config.yaml
normalize_top_k: true
balance_bias: false
router_z_loss: 0.001
init_std_router: 0.0199
lr_router: 0.00128
vocab_size: 3453
tie_embeddings: true
train_tokens: 655000000
dataset: "wikipedia_en"
Below are experts of layer 4 (counted from 0) of a mixture-of-experts language model. Rows are named router (the router's row for the expert) and show model dimensions 0-223. Each number is 500 + 40 x the weight over its row's rms, rounded and kept within 0 to 999. Numbers have three digits each.
After each expert's rows: a language model's description of what the expert responds to. This comes from a sample of Wikipedia text that the model never trained on.

# expert 12
router:422416438446473525496428478572525466512461444549458510565449450509501533497516510496518511517517540492538487426420470498526474575472525539496482501397432452571493504477548506470459505467584476505431517511539530468476468536516526407511487454408434480550503493468527537516514468466465550525427576477512506554551510460471555574459549477481476533492525484550491475502494556443469531516470475552431533518495548470490483497532518468549483449489483534494552500508524514556490529471523506552515516532397517561541557553465503490450427541510518508508554511398504538561479500469486492463550421498497453472506477514588553477557543458505485519513401529494499534533474491557524501540519
Description: Short word-start pieces. Short first pieces of a word with no leading space (b, g, l, st, est), and digits inside numbers, as in Em-b-ers, R-est, 19-3-2.

# expert 39
router:493483499452462466531468454525480502511438442532483497534480455540481531488527544501507469501567534447563460490481454527527519516495521567506533534471496507552430439541509530518460507500531501493408579534556540476555428536523505550488440426513516460502504481481488515533520432371470441528464528523482526517539515498435522575540529468483452566517473523492445504492464508480500591480437543494513536481486533517538476477531497483470456453490484474557459459550515468554515501487529454561559481582471514553550489517416545550465450438429446587478508536403515584543459501498465505455544488502502500524561418468521483386559559494555516524478481477446475518494432522514545459504507
Description: Digits and n pieces. Digits inside numbers in election vote tables and dates, the letter piece n inside foreign or scientific names, and of.

# expert 6
router:484479489447486517503466499505466493510447504547476481525471417527529510508518576494525476504500548483503500448442483571494532516437498559516561550494501435562401501501517629482494424449501459490463532536495536397548534571519559480517489477471471463579456475474458548520564442498454479584448526499515487515518498506518495495492555510538471503504467482525506511464445526469471563441476564491464524490531547429468460471516492434526495466482510444463529464477535496531470489453494481578573498512494586498514519538477458514457487514530482526483504543421485530581446584435433458482570445533511487457515500541554537462566537442522476497602402442536459508505463509532536468501472
Description: Mid-word stems. Word pieces inside common words before a suffix, such as reconna-iss-ance, par-ag-raph, rem-ov-al, and stems like com, oper, own.

# expert 43
router:562452491502471470505483517495494494585438467542485458570488431486477545502509544478463434523483515396521441530431457454529514533458509526501488547522525462486448497541494536525463531480494455538393537515476538385506513504470561549503422513519485460559542535500546543505557472442467480511463486513532545485514525430502524509454533465544438572550493513495461479485490556459459506506417448551439501547504512448430444502517475502504472500456508494482507471528528528491495528496519471551521479561473577534559446557473522537506437533516526519532592583462533584564503576455483502487504473540510429473565434571519483429563510442484442494518444523477486532538521464534513520558476
Description: First names and number digits. Common given names (John, George, William, Michael), pieces of surnames like Ge-ary, and digits inside years, dates and vote percentages.

# expert 31
router:519418534520455507489511541523504515563458434502507483518409423517498560455523511497482472494523533492552472524437438450522448530476518529538524507486566470531457467557488470527439453459475484506429548567565536438588473539503529485499427485503465474548529472513477566471520470452494499523468490503557522500557535486465536496471442491541447570528486511533441516432437532532415502428469519493536514540547543424449526451544469444532464501425517496512505469529524504473503504453497481527547510499441541562506459555457532501543490524468517554505551582526446556532496547460461522470510490480541515409580453592571481475537498459537535474472440488509439521562488480534489512473393
Description: Sentence openers and odd pieces. Capitalized openers like In, On, During at sentence start, word endings like -ure in pleasure, and stray digits in dates or tables.

# expert 57
router:477465462460439540513482499532507471546516485548481510498431424574461568459483487498455480535507480423536515485481463492521499563508546571457544548445528449564438483529510554517462477492538470546470506500560536497585432507464460502503449518493485487527503508422469576512537455489447481535442611507489557504580524502462489536490529440515486537464515464525499505460427479453484492522449509546426564517491557465463494467545535453453408464427478413532531480560519492535487539456478520508566482566489510528531463522478428531478529491529471602510546531456505531534500534523473522443532464540618467476472466525508533483539581448525506539556470524501511512488461534532522473509418
Description: am, all, um pieces. Word pieces like am, all, um, ul, ill after letters such as M, Sh or K, as in shaman, overall, museum.

# expert 10
router:505486501463490462482465523517510516530483431516521473590424467534482555446499489501500432489503548491531435490447488521508505517494535562504494525485558481539500498546522529541448462507492469470392489595457580443511466569508529500501465431474498500562515510431489523504555478467476537558435547426487477517597550445466534487490525477499441577541496536533482529504492555485473530524471576500466518539520593534449529437573474431526431479469496479481502430525534516535469527540574474521513537499482556499538449531435435564485428534415510522462575515474510512517494509511435484442497468509545430493513461492530533490527498493611499488470447615456511530527452520515500485505470
Description: Nationality and derivational suffixes. Nationality and demonym adjectives like American, German, British, the word United, plus suffixes such as -ist, -ian, -ing, -ical.

# expert 42
router:563499527402482546503432429497529463555477508587508511537450499532469515440504442539521453469507551440523480486481455503490521518449564555474496549497425453518493510536547565487488441505551494536488507538514521412529456505534468522443446502425524447543533508427529555555518475465478448594432543517514471554544537425506519572452461471557479598572519479520450520457477514442423534488498518511491532507526489503461512473545497496514452437471509517547518504501577444486492566472530458523520497538515510486585488528445491560552448535490531521460545512490489559505518489481422430442548469571547424447542483505522504463506493504535465461514469488459451539534423511534487539523482
Description: Census and demographics. Words and numbers in census and geography prose and tables: population, family, city, school, north, %, closing parentheses in figures.

# expert 52
router:514456465460445531499488466546511522549469423555529492560452436496610535442486467507512455520541489470620439447434503483527551503460560539495559511476524481505480542567557495464452467478503466511458489525589551389539503505469520502492419500423446491492499470474494568524468482440465534553473526501534509557470502477474558541499593437509416510548498480533470548496470522495478501506438519532505561504487510428469441457577549476550423483473526428496500486537521508544489505465515481549558552557516537496545514526470428521514438537478478484528551518461514535507509509498460513475520452540578521495521472543542515439489553432544530489498479553417479492533454509525537456527468
Description: Compass words, th, sports. The piece th (earth, Forty-sixth, Anthony), direction words like North, South, East, West, and sports words like team, League, club.

# expert 48
router:500417495461446510533482461531483513587455469608523505519481501537440570461512530510491497472499557438566495478495470564508548515465521519524493495526494466554477525564506534518471458497525516515433513546520557439541476523500479431516454491503482442496519505489465532509481458449495479547508504530490465500486542487430507557502490479524450534469434509525449560474462577465436479466494541535466533561463551503478462443538515467446464421519493524479513443513545431501479531446483477532518489590468584515603480589437501569519507543493445493492562576456464500531490562434474439467591440499571460470538465524543551477523599534486502471487465509438438506457468467516546475508457
Description: Prepositions and labels. Function words and label colons in infoboxes and prose, especially of, in, and Source:, Location:, Coordinates, plus coordinate symbols.

# expert 46
router:489424494487475565417453439539556495539440453548536482540423446539541580509520480494512494562503515474523483516527475562543511551527500566515545514507569444561427500496500515535493461514525498513445504513586540467515408538486571513480493488482470472533526447489491558541509509424537512528453517532544486509559525449476554500449490482512475565546449498471383521507456491470481475482444498488492520508550624498512509530528477423523458475461523454499539462540528448415489461547544509544488468549507519516605526549476460570465493502450526505492561579481499508564521500458451501438506488464505431445529482510539487434491530510512463456494431525472457495590424497508487483503495
Description: Adverb -ly, digits, taxonomy. The adverb suffix -ly, -ely, -ically (strongly, perfectly, extremely), digits inside long numbers, and species words in biological taxonomy lists.

# expert 61
router:501459450505481519522501488569514542552477416513491443553460457559479512482529484505457489557485541444547455474503459530507472581472533545531543528464527461547455464510508491517484480503499493515445534503514580488521479584442521531481506490426411505561513551494495508490489429486490510520420510499452534516495489530452512499538557465477485562513518481475464506472480568496476502518470514568475507573480561478475531504500493452500442397476521471431497462492528471522433508423523435511518516507521542525605439563448441503419456480478523553507553615430438496526540530451503453455573459550558439450507457511525547457578554479555489517548462554475489567495450538515489516552495
Description: Word-middle fragments. Middle pieces of common words, especially -al in signal and Michalo, and starts like ra-id, in-struction, plus digits within large table numbers.

# expert 37
router:450458511475499498448422468542551458534463469564543479513462452504505573439503469486478466474508548434521440503450464516605566520539561562471501559494470462511466492513552446482479477490537483531449601551489533485538454524533502507520452448540461505543537429457478546529525460465527468566421537507516520524558556467508490478460492485539461534523478440462447537438478513461491489429462536562466596546510594475458518523549482456546445504490523442452477435507541495522517522471522531515516510531449563521543551534475566518471450536498506498537532572420430587508447528485446484443545475518536475456496425488506538421525558496490500486512497482483480548500445499559483489523461
Description: Short abbreviations and fragments. Word pieces after a short opening fragment like c or m, e.g. c-art, c-ac-ique, scri-pt, plus units like km, mi, min and coordinate marks.

# expert 32
router:502484452492507574520475526518495528495433495540542502559441497501512541445473512464555434576471535485490423463432479543519552593459535544467534498494492464524465500554496573506470540522506494525396553547489488430485526492442496459475449493456469506496451522475526508509509458475441482573421517480453503497476525463428566521462494428535466490529545500485435522477472566497441483481464526541480518523494529448456444506553466503554486481485500445484489445550523494533458511511521530522591535554463541527590538537467514518455389568528505517533528584450478568573524526439473374475509510516526464470550456455520500510553492484529437477541444483518459500533478528513550472490439
Description: Mid-word pieces, nouns. Mid-word fragments like im, op, y (sentiments, Coimbatore, Co-op, Holy) and nouns such as research, project, study, story, campaign.

# expert 58
router:497482533455488493471516499524520443502446484518497455532458478544448521501485468466516415469531523462566481420460525549531540472490539572525486540503487468520432478557530567499451455480538440483430552553564533496494444521456530504493464478460449509528457500456463573531505456475500511487480536573508495517547530458503537485486536492543480528490502504483456531451468572499472521456477509517428508539477585468527492467530498520553462476482496481529511479554544479542437515498578470555595582530472566558529461550431429543442428492470421541513586508501546518499477556439479487464537474494477481417572399552568493445527571468537504492522489509503416518521483559560511450543469
Description: Plural and verb endings. Word-final endings, mainly plural or verb -s, -es, -ers, -ons, -ing (costs, runs, Simmons, Boeing), plus particles like out, off, back.

# expert 23
router:475451529508467488484448500542521534565432456559480443575409428545499510488478470496538464501560510431560491501495423533509482525468504578524569535495507445529414500544524542473510459422448510467472517507534514498563496500469589455448451426478445492557522498459517541548496487416493471552482515464515524500512579417484476542487524488515439514486484520521430524472437535500482457519455501502494553489490555458509482484554451528498502453464495485501549446569524465560494520490512482572512511554484553520556503582450477545505465548504438508524539566456535528542525578448485492460524416502506439454529420542550576491532521473555492479532460568522443537541494559540520507497494
Description: Sentence-ending periods. Sentence-final periods, often before a new paragraph, plus periods in abbreviations and decimals (St., dir., 2.5), and relative words that, which, who.

# expert 11
router:487486448493473538526433491531578522544418498545506431550518474524557516439520453519480493432480490501529408513485409499494512560463540558543525515502482470544413506494514522524461496435524471536487564560495537460556490536458487502516445442534464473538489402474525533537472411434495491572474555451521501508552542422558515531501573456547405517502490539497362457410460553465472510496438471507518547477539542460484504495568516445457445467468513505465496417498513503564510540476521473540538514513505551543527526570450516539505499583463453467515552511487527559491506556486499479485512478534523484489494491481541505501553522452562513476548462489470491548513448476518523503492443
Description: Word-initial N, M letters. Opening capital or lowercase letters of words and names, especially N and M after his or the (nephew, native, Le Mans), plus La, St, Bl.

# expert 7
router:487464500455438509480444433540529526543468481550489483546464488531523533415477471498488494450492525475556460491487460561513528523478551551518512537530484460545487481511480538466464468463525472523390598550509511426539462504436552477500491441475452479528475482509504581550484457481453485521437490504472544560507500489517575528461506497558468516515515499547502552494468559466435542501509527521486536540487519442457384473586501493465481410493523461516499403533533446532495500524569449530530555507472550532538529508474503513527472536431464558541563499505492527519488492498437465464588441553517417467487458491499535416492532440579485502503450565437478535543436502569525512524436
Description: Place and institution names. Capitalized first pieces of proper names right after the, of, or New, mostly US places and institutions, e.g. Flor(ida), New Or(leans), University, States.